config = dict(
    d_model=256,
    d_expert=48,
    vocab_size=14945,
    norm_eps=1e-05,
    grad_clip=1.0,
    steps=3676,
)
Below are experts of layer 4 (counted from 0) of a mixture-of-experts language model. Rows are named router (the router's row for the expert) and show model dimensions 0-255. Each number is 500 + 25 x the weight over its row's rms, rounded and kept within 0 to 999. Numbers have three digits each.
Before each expert's rows: "comes before" lists some tokens at least twice as common just after its tokens as in all text. This comes from a sample of Wikipedia text that the model never trained on. Tokens count by the router's weight.

# expert 88
comes before: "|", "-", "\n", "==", "===", "="
router:474514514495511519505476471484511471484502496478496509462509488515499508517515488501489539510536530504489517476480444467497499533508483518503525532537476500526583538524528494556519500512489520437461531492512510451514527518458476505551472473475475479484501479509520490515516496506470491547487495499482505486502482473465539516524511492506447468513488503488532514521510476498469498525539528525467484477522449486453493515543537487502541474488530479520461471536523504514484519450481519472494529526491542516466460502468489534514493503537498486526461506465471478519541477488508503510511477544517488518482526494496505467498516555499500509451521456562506525493499546489489508498547483528474506485489506510542492503544504482476486546460484496497467512507498499511499563517476498

# expert 59
comes before: " ", "\n", " |", " W", " MPC", " %"
router:499485511514523517534489487503482501552505531502512456433508500554468556497492473443472537477524557488505530493504498490497512559514459473492502509535493516514515506508530476518483497503540490443464550533484519462494466546465450528524504518478493504495500506514526507496471466492447489498517489525498469478497456499464502519543480495495487511484448474544483525505510476485519504515568470548490525464539494489477525529503548504505503461461497458490500526513469504503467528481481514447507541501467488508473511479452491491521484524510496507532458486481505499529494514487533492511514487509526476511518521499501479497501505534484467513485484477535515527494492534495506479493501503486485531500472490492549511513529457507511516491460486503535512531484485512484484575528496483

# expert 75
comes before: " |", "–", ")", ",", ".", " ("
router:458486497509507495510504505508465482484492521481503452489490526514520498500544510472458518490532491481529471482517502503477509519515471502475526467508508580509492500510498473487496521487538512476512559481479539497486526505455477522527456525495462517508495489518481509510491485516468475521502519466538528472519441474486501517492484479476470474504504535496522498549485462525470496517538515568478508496544485462475497490521520514469510495526505483509465513512519510504433484460451498493494534504493492541493499487459457519544482503539463496505525543481472511523538467481496512474500478521548443475496520458499468487460474502525517545464501502530509493526568531498493533495519465502467503503495550459557493471510493517501517485517522537499506522467494513486490525500516485

# expert 0
comes before: "1", "2", " |", " -", "3", "4"
router:449499510524525514480481485531490450477486518460513507486470529547473502496452502514492514508515525455515491522499443457456500528533520522475491509502490538532543545590526525506501474446525517468502585476522519497554526508489465481539504529480509491482523517523498476478496482503449486531475511495487490512482465489445532501516518535474469474530488470525509493532492473490483486513529490526500502496538496496485501525509518494483511471528512451483474480522505498484499465501508520479466509527501506531454448475461515494497479486529484519495461500511528492493498479505535510499476471536517440514493488477501461484470523508505488529485486499517516527487547519491490503549502472501458490465481532494524509497521478520480523530476505522545481527527471499517491522483489514

# expert 104
comes before: " ", ",", ".", " of", " later", " after"
router:461510493515561492488498508484479467478511485487509466497469497516512536517520522496491511494492527481520485531471470475468487518512502511497508489517481544484529494522508498520494489484524528463497542531498526490537489503463499516539468478465441504513511492514475537482483487496474511545496515463507514461537488482487481518485498501478469482492515543495514510541502509465514502528575493521509501467519471485448469528476512506459518488484521438507503542490515522454478527454501506494492512498488515508475490459471473532465502469568511487450522485520507529535471466511523486496476466546527489473495507483479506501451488561537474514469502485510482480513545512505441531489544499521513506480497490480526546478542491513490537487485461527510535552529485521502520529513502450

# expert 105
comes before: " |", ",", " (", ")", "ร", ";"
router:483530497521537538529526534475475475483482536445480481492514508522473514486482500485491516503514496483514470536474453500472511528531534494491463499493471476515524536507480497508496511495532524504471553524483520478520523500461488488530456511521465487487556496502475521494499518479512444474499501493538504502506469500453507499478489464522468471536478485520523498542504503482470491541559470563481534496490500495480482496535491505481472474503545448496491535511513514521474505487489511511500517467502463513507432486457487526475471484511520524482481494480514496505517487507518464482509467523541470490518488491520463506482506511547496506474508496533455497499515550498508484497539514512460495478505568460532499470549468491489541520504497487492545524493521491556478548559490485

# expert 126
comes before: ",", " (", " of", ".", "\"", " in"
router:465493481534563487487532482461508524494476494443472445489526516530519499486527458500493517500535527493492495541484463486507491489530514489492473498525511502541534482526496499512525494510530475490490512524460580502496499518448497509516434526484464509511513501525514512508491489449491465472471537517513534497495455502510496498476516514476469509524515497506530529515527470473496543513551453587533479478555460490457487527504536495498485509479532519486506522502523491514468493474519488465507537461471483478482473468463468507522484495498477516529507559522490511483506508492514490519518488526551497511502513489476502490488488495513491495500512497535465532504485525497455480486531483491478534495543521459483500496500474498481496507511478510501523562451520512484480546502486464

# expert 60
comes before: "|", "-", "\n", "==", "The", "==="
router:486539478505520507485473480500509486503502513501512497457511513512497536506521498486477531528526518507501493506486435466493512518503503497517514517506488502514551539523487494522521461486481530444474531520506507463530543513457471505546468510508464471471498461520507474490526489518475486500474484495501516461514500478485537505520506516481443458527493498490505509525555484469448507536546500523490523459531445495454482509529534480485506465507534464535466470535541506487472514448497524475515562518485512509462432509456490507528486521547489484526474502465488517524538488495522506514500460512495486512487540480479493498490503545521517530479507468564495512500481555495496502516528491531489531473480498510534484509536496499469519523483482511516485517520509522489508561527473517

# expert 26
comes before: " by", " in", " to", " as", " on", " the"
router:509510504523524503515517499492506500526469487470487490499514524515510523451507514506478514524518507444544500506527462482461515547467477524490479501511508532515516502498493470502515477480486506466487548517512522456514470540458508502564456525476456455495509518536501525503508508474461495552486528500509502521483457513480510534512519508475459467524449499496529500519500487464490490540505467532511516489551500473470479447508505511436518429548518484495472481487497512472475489484538528512543527503459520499493445503483535524482491532536497501504500544493478514488494506509538500532497458506513484499525500512500481495494501467548525539500472450525489538492517544496489510503510522480478472505516522504528480457496491466488574512471469526510481524447500489513493495521483488

# expert 46
comes before: "%", " |", "0", " km", "5", "3"
router:446489500498525512494478516496499452470472504483523496443482529504478525506483511487498522498538516456507504539511480482465502504475517516506503476496481489498516544512546490485471505476537497474468546481506510457556517528470469512536482530486489493489520508474531445511503504491456485562510500484504468504497430538468548519539493496471481490502507507504474503564506501479490514541531521546495492496544512466497502495515504456473515476497489443536455529512488531519479509488474551482500516502485528490462494466476506535537486507544503512472481487533516503527507493490499482521484486517530446497533451505505526469506480497557461550508493480539507499478550534503511490542497492492465462515497491483562497500520487484500474533480499484522513518502516515526475525520490490

# expert 109
comes before: "1", "2", "3", "4", "0", "5"
router:488517503502514501506512489479498464512470509479474498517503527545475478514484446499496502496545518520502498530514483466475471507479477510526520473499486512494544520515517491527522531510504561503488565521495502492501510495476484493514485565499463473519510503501490504513483498491485470502509518484514515524531515513505512474512518518490502469473498467543502492519505496489499481526534480518510477492526471471423522543507489524457485433475488432508464497523501456521473496490484519535534508519470526494467481482455489455532471502529504535477485539481495512524497504471494488508508431547534469492516491487512488532510525526510537513488508511540498512473505510467521504538478535477435527495527527485519524476546483502472534488469470545536509540499456532501519506545443462

# expert 30
comes before: "5", "4", "6", "3", "7", "0"
router:480481470514523527476501499489513464496455510487512469476487544523497534480500506476483536506518534491496530538501472497477540499522528504501509480544482514486518505507499530517532492492521549483471548482530520482560512534468506497515456505502479505497515488520480480465480497516473512511472514485533521478490492476472514481534493510481452477481467486511483516504506443507455486526525468556488502480504453484450520579511500500455482465511515474548478509521489525497421522451534520482512521489477467472487511493434477509498490479523510512514479516437507527508482518528482511523516489505494466511497497488519508527462494496550497511509500477537474502492507538500488464479532489481466518497546501479541527489555478493489503540492516510538453516518518540511490537521471492

# expert 6
comes before: "1", "2", "born", "3", "S", "C"
router:477503524519560489485469516499484476538472516469535510519480510534485524474496507503479520519527504486539520543456459477445491536501565492495490520544517555492537515564479486501508508512504540497480533503485493448519527516460469496531474496494489473477506491513478526502466490498465494506469508537495489473496462500448506537507535500493476481525513482511490500537512460455477493514538468536476476481516472495497491488516510473463479456484518460487469503494519513500467482464524499469496512509475491489474453457453504466523497510497516513481521509494510463538513507531503529487474467529522456500518498513509487518494495509527506538460489460573491526493508513468460529530473492487478510474487525500535510502532455511485496509512508496523478549517536544528507551502496530

# expert 122
comes before: " |", "\n", " (", " and", " is", " was"
router:473485545533552520490504485467529457479467497461489502485519501495509501486511500493479489474526502451507503532512457484501493513514544476487466483547508521515497496555528493516519485482501533493468538530460538495517519506457457520550494501507472502520498489555517499516472521504460511512475491468513518489529469478486517522504524483463470485522482479529520497541547482442516487534558455551466508486533484493473486487499488510467467467509509479506487486510492488486448489476470498463535522522489507485491452474467491508536510513526510520483474524519489479531506506541495480539521479534535452518516493489524461496507508505530540516482516455522501482519520572472472491514489485487451521481499491464507485490528486480558532533510502529520536523524521503503497540513510489

# expert 12
comes before: " the", " a", " been", " his", " an", " that"
router:447509470484541516516500479506495484461470502494511486487499513531478493499517520497499509520499521490509489506493467512487480506516503494521504506556496518494499551519468457526491520541469505483473552475499534461513472503467494526502472493481467457492521494488525499504498474489533471559465493517504567503498478490490509492502515487482478468531455470524495480504513476449468539499524503521518519479496473489483523477523501493457498468510482441494448499556525520497505516483506540496491523496451523510467448484468457532535511495535528499540533538479505525557517493503511483524490505541482461545520500521523479529500434528488501531480479482543520480492508514485484503548512520475452524511513552477530483482557494479497494462517503521505473524458473525511521521507467516

# expert 83
comes before: "1", "2", "9", "0", "8", "born"
router:477501495517529478544485491504511527508497476483483494505507492509505506473562510485486528520508487508547479515479488491446516499543515518523543511504471500496543484547461472529476492487485510504493532490504496460538506527473482490525463505500465479471529469522495504519465477518454489520457544479482481505550460510503551508496523498453435466529502503493487497489538463477482475520530495548490507534498459508475532504508515508493498487520518464514474488505534523476486508511481497516510498502503481492482476467445515466506469535497472490515504534508526478502478448518486515507502483512530444500479520518515471518452509505462479547467477471535489540509517549514462504508553481495487512509504546485568468466529489512530563504457539495529499518523492511497483495516473533

# expert 106
comes before: " the", " a", " his", "S", " its", " Representatives"
router:500496497526528472497496483480506495465507475503489435457466512531527524505493492510486547562508506466504521499507494475485463506536508508467510517523507511516530495530490483519517514493511492470498497494493529450554525529496502518542490507476457512479528513495511506516501525514499493539453518507513510496489497485472510509503536503501474475481505476502492493515544500481491544483532517534493459473516471487483520540529522533501512465485522443497470465477495525484486460489468522459534549505476532522466497448437515513537481514524491507478487541491515504499540495482527468492529471488520450484510502502498442517485480521516524541493475451541473515503525568454425496508508510475498508486457539469522486472538467506487526489477497552517534541493517506487481521486488494

# expert 112
comes before: " |", ".", ",", "–", "0", "th"
router:474502516545524523469519513492471471497469492502524498468499533498487491484493484491492523499508502504534480515497489495442515547501526491512486496550494525513492542506526502504511521459519521454487537507553495490494507515468482500505463513512478463496519507512499474502512497483496469530501535470471500473506492472475518507475504465472474464486490536536492493523516446496484514530548525562503473506515459487493471495482536507478521467531513489484472529500490497481482527485503500495504494526490535547492490448416503478523509529527483525490486513502492498510537463512555477505537471543581459543485571505506455479470451534508502531452493485529496502511520536494509507502543480483480495509479539494514523466532457508463515515508490519490524533485510495505462512544480472

# expert 101
comes before: " |", "1", "2", ";", "3", "0"
router:486490498525547527488485490501475445517487512488522474489502517530462506487494502514500522481514535449510530508473432435458489553511532480499436489485506512526560492550505512483470465487538511454470522496495528492555520539465475507538466540498486488486490514501511479509465487500455495567475544484502510500536482517458506495495518496468500493519500486504492496525508461486470485526546464540491480490529490500453525471495520476495472455488520464521501486511509520500494493476526529480476544474483500486484489456450505529542508520558511510502497501491501489514489487530525494476515470488518469537494468476507478507480511495516509525508505496523526516508529554503487463536512491505461501515509505479514486507529484529491542532472507488522515547518496527530517560508494489

# expert 81
comes before: "1", "2", "0", "3", "4", "5"
router:481511504530507506541466501475514471492518528464467507497474517530512483480506457535511484526505539516525539484515488467462523535497482509494517499487500539526550500535537490468491503508532476497495561484494497470532491507455486485556443524467445453508525491492505497524501487515487492495496508504508531498488480479460533500493509475509487468487492505513506502512488449502483474538540513522499510503528464479482512499515505517477497453511513476494444481522517510521479503446462562544476526501498522496426483514462495486555510502505490509505484523504478488520500490485483484497474449520511451471507485498503480466486496501528488503494481488520530549514534517495507505507532496505459564512510546478549491503550475524497501504493494504542470521481518554528474575483479509

# expert 10
comes before: "1", "2", "3", "4", "6", "5"
router:481485498530549505479477479487514508526497488456493456504492522502492499475530503495513520501528514502517517516516498473442520506487511517500532460563514530545527489526530466496491483499520529500484544516487521466533462516475490487493455524518441496503532468502479509481487471496487494491449516499518532524490486518448528519475498521489451449514503510483496505510507519492497537523569508536522483461525482493476529548502561536490498488517538479493476471505489512483489485479540503523489553473465524493462500487481503516481496466497502494532448464495521474523500462524488489513501445497522460499507537475518497473462448495532499528506461466544469507488535520457473512490503479541473517464488551493496482487517464488535542518515484520520485543515506522506486534509494517

# expert 70
comes before: " |", "–", ",", ")", ".", "),"
router:473507508493521489501513494508481497492477527478523483488486482553513490521553512505492543506543486433519463498515466445489487490536491537479518494484492546522494511536454485509506512500526509480515535475477535473523508517461497512518443531464463500485517509515499535524508491516472483515487502456514506495540451499493514499511481510507477460523483489503544538509512487489446521523526475544492469458524489455456517511535511499432514495507509474476480522526507498485450494423463502504489546488514466541488500509480455514516485503545501520520518508509501485507545469515524480469475487527551459498495499479472496514437503527501518548478520503510504495521546526467473527521529476493485497487514543465532486501524457525476520517488518518505471526483504518501486522483497485

# expert 38
comes before: ",", " (", "'", " was", " is", " and"
router:506540511537576490503515483498490482481473494472503476469512503526488514485506471462511533470524500482471477552478452469488485525478529509490497523525485499516535528524465492505481516529507514512467514497491543481496507499448499520544466517500455463490539509476516481485498512499478502524466529490555527522500456494488519516481527524498475512533517501492531510538491496528485509527574463565487470468533479499490495526512476500502450481475512480513494548496508517511496492461510482484515510455454485516465436453487497518496488505494476533492487502507491514474515512512508501513517499510535477517508529458507489540499498519536517539492465467521477497527506510465490493514534480496455518472503516437524507501495457477497516499490517472480508564500503521565484561496507458

# expert 67
comes before: ",", "\n", " States", ".", " and", " ("
router:461493511519542526502490488465516518503491475495488495481532482523495529510484506487484516537511523491526553516463486444471471524512513501487516481526484490510531531510479493540529470493496536480492519516480528468536476487463501497526464486485471506478516507542462488518451528519475477506507528449498542479521490470460512487549504537483473484549488511484527489524498484437484482530527506535469537474557489490462493510496492490502481521495541481524494517537476489494466496479501546503499514493477481512450474477486479529507493509523504510495467493473521494502521509525533443510480417503532500468537522506506483507457515512526465502476541466535504527510537540496499465493564503473472504512512541501535488510517502509471528553505509466497509511460515525463498529492472459

# expert 69
comes before: "==", " in", ":", " ==", " to", " as"
router:472535526502510507493456480454480525489472521487530504512442532538503531530509478532485557505520519470486502484513481525484517511510500532470502469503515513518493504513515507528500513511517498497517501523508533450515509509431463515494500496437447502527513491473500524521495473487450510539465520511527501495493459528487539463512496522470484507512481491508513500516510489445497513541526504525526511487498462508460470492469525528474506467466512498514416541525516547459472525481516518447469510499522506484486471503494506505509495498549456503502497517489497474512514473532501470489484456504513468511530521501530510495484479522532488567467493470543481487541480539462479488518556497510501517511496522470535499485515441522476533520487492533505458531505502497526505501525469486

# expert 45
comes before: " ", "\n", " —", " +", " −", " ."
router:477503528471566474510501507508510518485466509470466462472506518541497499498486482468510509520516482466540503527495481488496528555511508494475464517533470530475502496543487509547514472463510550433506536510529544445510487501485481493543463513452440504491508494538498478481488504503490509508482484512476502459522473458477503493520517494485487496511483454510522509523489454473477505488538506531484480465541503465460475486490534468481526446480505488482475467537499463508478540496497518496507512499474478494462480505481514530516475514503499489496522533521517513529501498507499487526477493537520457489491533482501508507474484520492497525465501503525500538538499557531503482527548506501445494501525517486564517498559471487497543493478486498519483539497518527506501555533484465

# expert 80
comes before: " ", "\n", " —", " +", " −", " Win"
router:509492507505520507503473513477493513469466496505490503445469517500483510510501463463532509508508541461552506521492487486486537564524480502528513507536464530490493509528487469530510503464522501479474554494514519505508498521481469501560473527470473491519510502520489477477505491505449496511494483525510484495496457467436504531522514477517472474507484497511533510539517453470505500488539520528474525507539491461437483528484483503488486432510489478495481489525500491511486523487467541475461568516475487529484485499466530500517469505478482515523516528487506539528530465493501475529477487512528459507511558499482472497501475502498466543462494490509500518521539540503487469513551474538483532507538502490530517474529448510470548482495520502494488519512481530517504541547482494

# expert 121
comes before: " the", " a", " be", " his", " its", " their"
router:473494487540517521526491497486493491501492481468500479428460504510503482488532525486503528528529490475495506465504467496467493500515544524491513513524469546528464490557501532521531510521517501473460531474471477475532528546477500550520461503509494511495543498527494470499517522530476507531443505490522491494509482475473552465481520483492468498500481538500529489543506501501499532484532470531501508476489494466463534545508511487461537434511495494521476494517484474515486522496475532495476507548490500513462507480465512497509468494546518510531498508456516512522524470493530474489505481509516464453519545513512449528447475507499481580509486451521490541495540555457518525509493514502475517480514528448511496481489502504501510475482487494493513496513475492530499509490488533

# expert 116
comes before: " |", ")", "O", "I", "E", "T"
router:491511519504536483522514527521505495497462485480481507469504500515476526483477532530513520512518502507531536504462471462480533549519495476553492475506478534517526486540474483535478545470495541462479516504497496502536497511446497481483502488487473491479508497535499531510494480512496441571479484519500531477518492493469507498498497515479492512516484505532481507498531510470497508509539505557486528501549494467463490496542538527486498502491511455469466476492497496510468506463502514434480541530455498510474465498476496533506475503516509549463465506476494520497511498516515463532489488518529451491527490498518469504480479508551540505469479473500472523508493542466448494517472471469472477504506508501520535477527443492448524497494533502479509566525489512532498541539487519

# expert 27
comes before: " |", "0", ";", ",", "–", "th"
router:463505508531557505461497520485485516519452481491492477477517503494518542484510475476515535521517482476500494555504474461465500492498541493497485495550497527538496505503497460497517492450522521470476534482524514471538490491476470521499482511503501500485521495511510481501493459498520461499502541470519493491506461511461520513495526472458456462512504492527475502549513464478492552511561490550514482483529468470487477499484521533486491498510521488489472513509492507491470529482512486495506509500460522493502491460462497491509513520519483515485501487527503495508554477543518464521560470555567438516485521514506484509485484528513511520476486429538481490502513551486518501527495485471474493505482556494512479487511463496519507507496470502488544568494521485501517554539494470

# expert 18
comes before: ".", " to", ",", " in", " and", " as"
router:496503493482537501517476516504486474499472519481490478489530500519466500464498509482505531483523495468505476506495467474479483558509522512476496502514483539500533523519516497522518480494523519465474553514493516485544510518453472488561468558515455492544496467522509511495517488495460506531473558473511511497520433509472513491511492481448457517484504480506528484539500472486492501509551470548497500479541474465480503492511508491495483468486529467500492504503476520524491482469483536493537530473493484517476450480446503530538462477548501494475483521509481491541510500515521483478497448505513474517498508501540468492512469503551526520464522493547501523512537535492462482524535498461467525459514530465533472469548503483501528505483500498516503541497520511497502544545504466

# expert 111
comes before: "\n", "-", " JPL", " /", " =", " within"
router:498526520510522464515469484482495462471511493483517469491502468508461542492547485473515527526540515490529513501478469514491531510483515483504490474509512544545493460552474466520544499545518540493483545509500510514539483499443498501470487554507478494483522544528457510503479467504457478530513520515497526489512465498490540484505505476504466490526476529506545513532537508515475512494565476558479485463503494501483525481479488527482523485510542468503496502484497502476460522453491517473498525474499523492505466514502485496525434518512482491526454529463520517550514498511487480482509440509544460486498478449486521516517488514486464488449479477538468504509495541494465471509507510510473504513484503478524488504533495500539496499500479509509469531489480499463503554503537464

# expert 63
comes before: "\n", " The", " In", " He", " It", " This"
router:517513476548533500506502486505494503500493498484501492491497503516486478525509487528487511477543512491523523518518477447503526544511541510500516483548505561496543498556501506502498495515502521479482531494544524429532495505495455497561478484502484466479510499537490487531497502494494482497490486514488499456459447495496482526516513512471498460502460507505516479520510468506475492573541496535489511518522469505495532519515525504478540450495504453486507476542542510496451517467480511478504497493488512490448485489490489540525501500518479486519504540465508503511531467512478476518519484550509480499517498473530493515484486545497512546428469491552462496513516498496490502521515496455438488467503524432520479489524486523505492490478492499501540508467515505517449529496445495

# expert 50
comes before: ",", " (", "'", " and", " =", "i"
router:505530508521581516498520503488513474494439471478498454473491470527502530488528452475515526466538528474476466526514485483465518489495496526491520490501489481509502497514500502486476497534519512505430544491494543502513489494442456504509481544469495508505538492489490500499493521520489486514474505516508516503501472534493517513484491513513459516528474521511537489537510497527489500516575501564499503465534480478496462527537502510491479468491525484524478517509499500506455514454496506515493499473459495532459470473489479500491490504514500525523505490491480506490541497529535508514497510503540486524518526466495499525482476506535490525473464432512449511519539480455519544505531485530474492489513538436545481523514473473501514496492526475477490555460527515529461524479495478

# expert 42
comes before: ",", " (", " and", "'", " was", "\""
router:516490510540558479469504485470494486497503490482475497453489507522527508498530476505494502465526513481499531543505466483431477515505501516490498478475465531516488494522506471502509468524520520499482487514488530478546504508465507507501472510494437473499507460476513487494493491489490498525506500512527559512501482511507558507542492496489479525530480522530544491499508494503513532519567530529524489488528480482472491512517503489478505471496531508510478494526509482482436490432431520478508532520452500516454482479462529449540506514507471494485522520487528492523522512490499476537491483547556495516479531491515494488496507474557493543493488484521509496491518510479448529497489486512482512491489513457500467505540495500476569497472493470512518534466509474568444502487513508

# expert 115
comes before: " as", " a", " than", " the", " to", " in"
router:512550485500541528526491521489503521526475513468509501467490522522471535469516509464544534504512525454512488505470470482457506524492506514484470500484464541524491514490458486537495510485488497507470509518512514464533533507455488511529473492459484492558515481515504491504525450521461508519469529495526489482562470516488510497514512480475423500520474513471530491503477489487501461501513516514515473469514479452471531512515497526461508488523531530490489506503473465484471468461466499471476487533520513511489490515463536509499471501525512497504493532448536468516526500492533465500525469528509473479515507524537451501521499537529485549439500468531523498553511501483450517499514517495475504513491545457516521487537514497486527502499479502487464511511500539511514527561481523

# expert 31
comes before: "1", "2", "3", " of", " years", "4"
router:488516506545538500503497484481497503472478520454491450499479477486523497522501464478519528528538529467487487544488486488486469549499495500481517497524494546540509543504455522528558525447464521460458528498513511477522491523481431504509469533504470457495536492473511501506490491502521488532457543465486509466510508506509520464508479486495477501472477507483475471506471506493488472537541514535512474482513460468469500486486536478481521477486507501515504483508490493497510484485519476497483509508515551505498481497471506458534498505528486509473485496470509509546505476537544472530518491504525477503506526515556512484497448519491470571528508479496484509535557541497475512492509496494449471500490529448524512470522474527512535509488452501478477522507518530508494565526512498

# expert 49
comes before: " to", " the", " by", " in", " a", " with"
router:504504470488536528478497468519500521494442528497488485475456500511501511540500522491481510508528517495544539454510473487445515515502501563503477493508516533517520464528512480483529546490505502482475521528513505499506499514432482525548487494496453490478513505496489502512523525490465498520517500461454517510532450518433514513520505495487479509561501469508524475484513500512519498503531475506496505488538482460478496488467542503441519462527533501507490514545512512465480525494503519466514498501452486512485491475452492533531519480527511564537479502485548520479545495548517491508477483529508503496476498486510482494465476517486522489464472441521519519503530544476514468506497503483484526451525521444529468484522485520521533504464486527539502514470482499488507507493466493

# expert 125
comes before: ",", ".", " of", " and", " in", " were"
router:500493500554557527511515509487489453486495534445481458444494490498540502515530464507503533520531518469511480510505482492507511494531523515494506475518514510503556516527511466540514502489527505475491532510526553506538528496441463473541466510502460484517483518501516511511484540474481487539540493503497514468531482489458506518490483479474471529498479486486517468546545482517497521553518491547522488445512425450474479505516515492497501472467533508495513510491491485476485492461532486483490506486510459487463447462458505510488506453542492541465510525498488528521511475494517461495492460495514502518515546484502482501513469511481498547484508490515508526540507522465488518492495496454467527485470511456528520479527489493532513496495500495509503524472473522497535496491516467

# expert 53
comes before: "\n", " |", "-", " is", " and", " \""
router:464495502516555515478492491494487485506462505452484464501483508513491498485482470483479516520525508466513503509492483477481540543531539488523479484516496495524503525528537469529484486503507556496511531477476560468531511532458464513519484538481448493502507497548483513502492484516463492506456486488484505519511482494475538480499532523484484513534485497533515491543536480428490515557525491537470500448533485490475507494551527497472490469481533455499494480520492528472444470494453509506519529515498502485427438466460527505521508486550514488496465507516488483518510498512569505501527459507503463503511507496539462508484520517487524524500520483528507510518516551489464498529512489504478485470477499476506492501532486516470510514481495513544508534543518521487506529495504494

# expert 22
comes before: " the", " a", " his", " to", " that", " her"
router:484521462495531513541470479501502522509435501479513465492484488511481530505542537468524530515502510489515518480490472517499522526508532526523453495500494540519485494535476462507511480503501504511481525486509539495487512538452511504548471508494481478485505475558514492495524472493479464539481523507512503503498488498471521546486497462493474495539459505485511515515536471473485525488520479530481527477512459480481531480498511536442524439513495476551464508515510543466431504484531505475528479510493529549472478511481484475507476505535507534561509505435495516496500473507503462520491466513506455525518530502493501494489469528492518522502495484529509523494517551456523502549484522481503528499531528442515494452504504499499531469449504530534500480499490490518483536483472507

# expert 79
comes before: ",", ".", " of", " (", " in", " and"
router:486504491524561464495498491469521487509483492441483456472506497575472515482508463472524521489534511489493515516483467492501529486519487487486481461528516533527538473530472511540529515468493522510460504510475533490503475484428470494520472547483476496488500494540519508487497477467462455486468532517498508487495476521508539538483516488510486500508529507533511549519524520489481520509568474579514495467528484479477481507497534531470499498469516487502434493489519497503457487455515495480521533482484484476470476486484485535525475497503504522533525548512522472528498478493499494482508478503528499531511512486505498516485497505507527517512494502577480514485551513455462534506510516519473503489514554471482490494496453506465485495501475541513497554479502518489491498505515500

# expert 61
comes before: " ", "\n", "-", " W", " —", " L"
router:503523497463604485490496482492489512526477504472489445473491509515442504512520494465488510533537529486494501527500498486480538527509525499535492465529501508499482492559489499515504464503490517457470525499516554485511496521483460517542485546483458505480525464523501509481519477496479482495484472504479515478523495527453533519525549503486454500525470504539517496533518498500493496496548457534460524452536500485490509511491543499491524471508507470506495496502488492479443499475511523474520537502479479509443464481487510517531485501504510498501500527485516479520546512496505475555519485498542471470497542484469500513491484512517504498480474460514470511522494543485517498502538516516472497466507532462526458504550445506514511491479465508515499561490524526479515541528515498

# expert 89
comes before: ",", " of", " and", ":", " in", "=="
router:492491557519532485502474476479499474482473505451483463452483509500499518492523452526466539485529532491514506516537492514489497514482514494508492518521502530497524554499514487500501515509486480466497523500547480497539515500481484500526481474514466504534482531518489515538506483491449502526484531462496529470548492476471556494490502516463477448478487484533489526537536456519513475497570485583466542485482449473464488523508559526440482490507504499478504482527496509480497490477528518501496566489481471523460483457455486472503455503492509512492489516532523467495523458494484486495499504519539497524503491480497457505483482530475482506480506489536487511549489528460487498499513511465469532506474496506491493496528452512525517518509502496551475506476474519503509521495492518

# expert 32
comes before: " |", "0", ".", "%", "″", ")"
router:473510498493521486504506470493492464495486497490500479494523513513480537482497497463488512506539487505504518492508488498448479531501514513535512457493439526520527523496510497472498542488536497478460559470473512457522517491471512517505462540477493473521501518487516472498517486510454486524460531434486524484499482515492522470492509478470469482506498493510525515545492451481495534518524499542498472494548452468502511504504502488466498481526499465494467518526516513538464498489467526489513502526497527520496486446431510524536491515533494520492486517509490505516552481498497458503521473522589450512506517512523485488506471494498484532451504488550482501521558540471518512511530492484479521483469510470536513508533475507476531536459526493517536562489495509484505518548488488

# expert 13
comes before: "|", "-", "\n", "1", "2", "   "
router:498498500517558490490506478485474466526456519462519478502498518535470515479499465473488519501514507470514509521487472449466496561504510489499495499499509547530538537544499479501519491502497546465495543517481534455524502499466465516519461525512472477509514487529497521493482490509447494525444509502500527497516470489456521521501498525466469485527492454530499519547497486491471497525550453539475512460552478481463508513508512495479492467500526449503488508499488530502489506453481536478507556496480502514459458479445500507530489498543509508495494509472504483513504509521515492497479464504528464503502529470523456510471487515550490539455493473539483506509527547488476498524510521485472526478501537492522471486540482532478523527482494503530489553495510527513516540522512467

# expert 82
comes before: " ", "1", "s", " \"", " —;", " —"
router:497515513532558495505525495497511478511460480458500465486496517493463514457515495478486513515516537492506501526510476453492476543508512508506501513532500518528517517534477483519502480503523505482472533520468549470498505536476477527501462544511480503467536455491488524513471476510484505546492493484501516490527458510466527500493504519473484474552487505521505537554503488489469529523563457536503487475543495486491481494516513488482493490469536482466457509499516499478468470458489493467508524482510502514485456476461496524521457532560518524486481506499492485530504502502528475480462435513524465480512506492500480511454494540523543516500465504554475509476536528461474500487523477470450533481524545476519467467518471490491484533524494500481501535496505545515474543533512486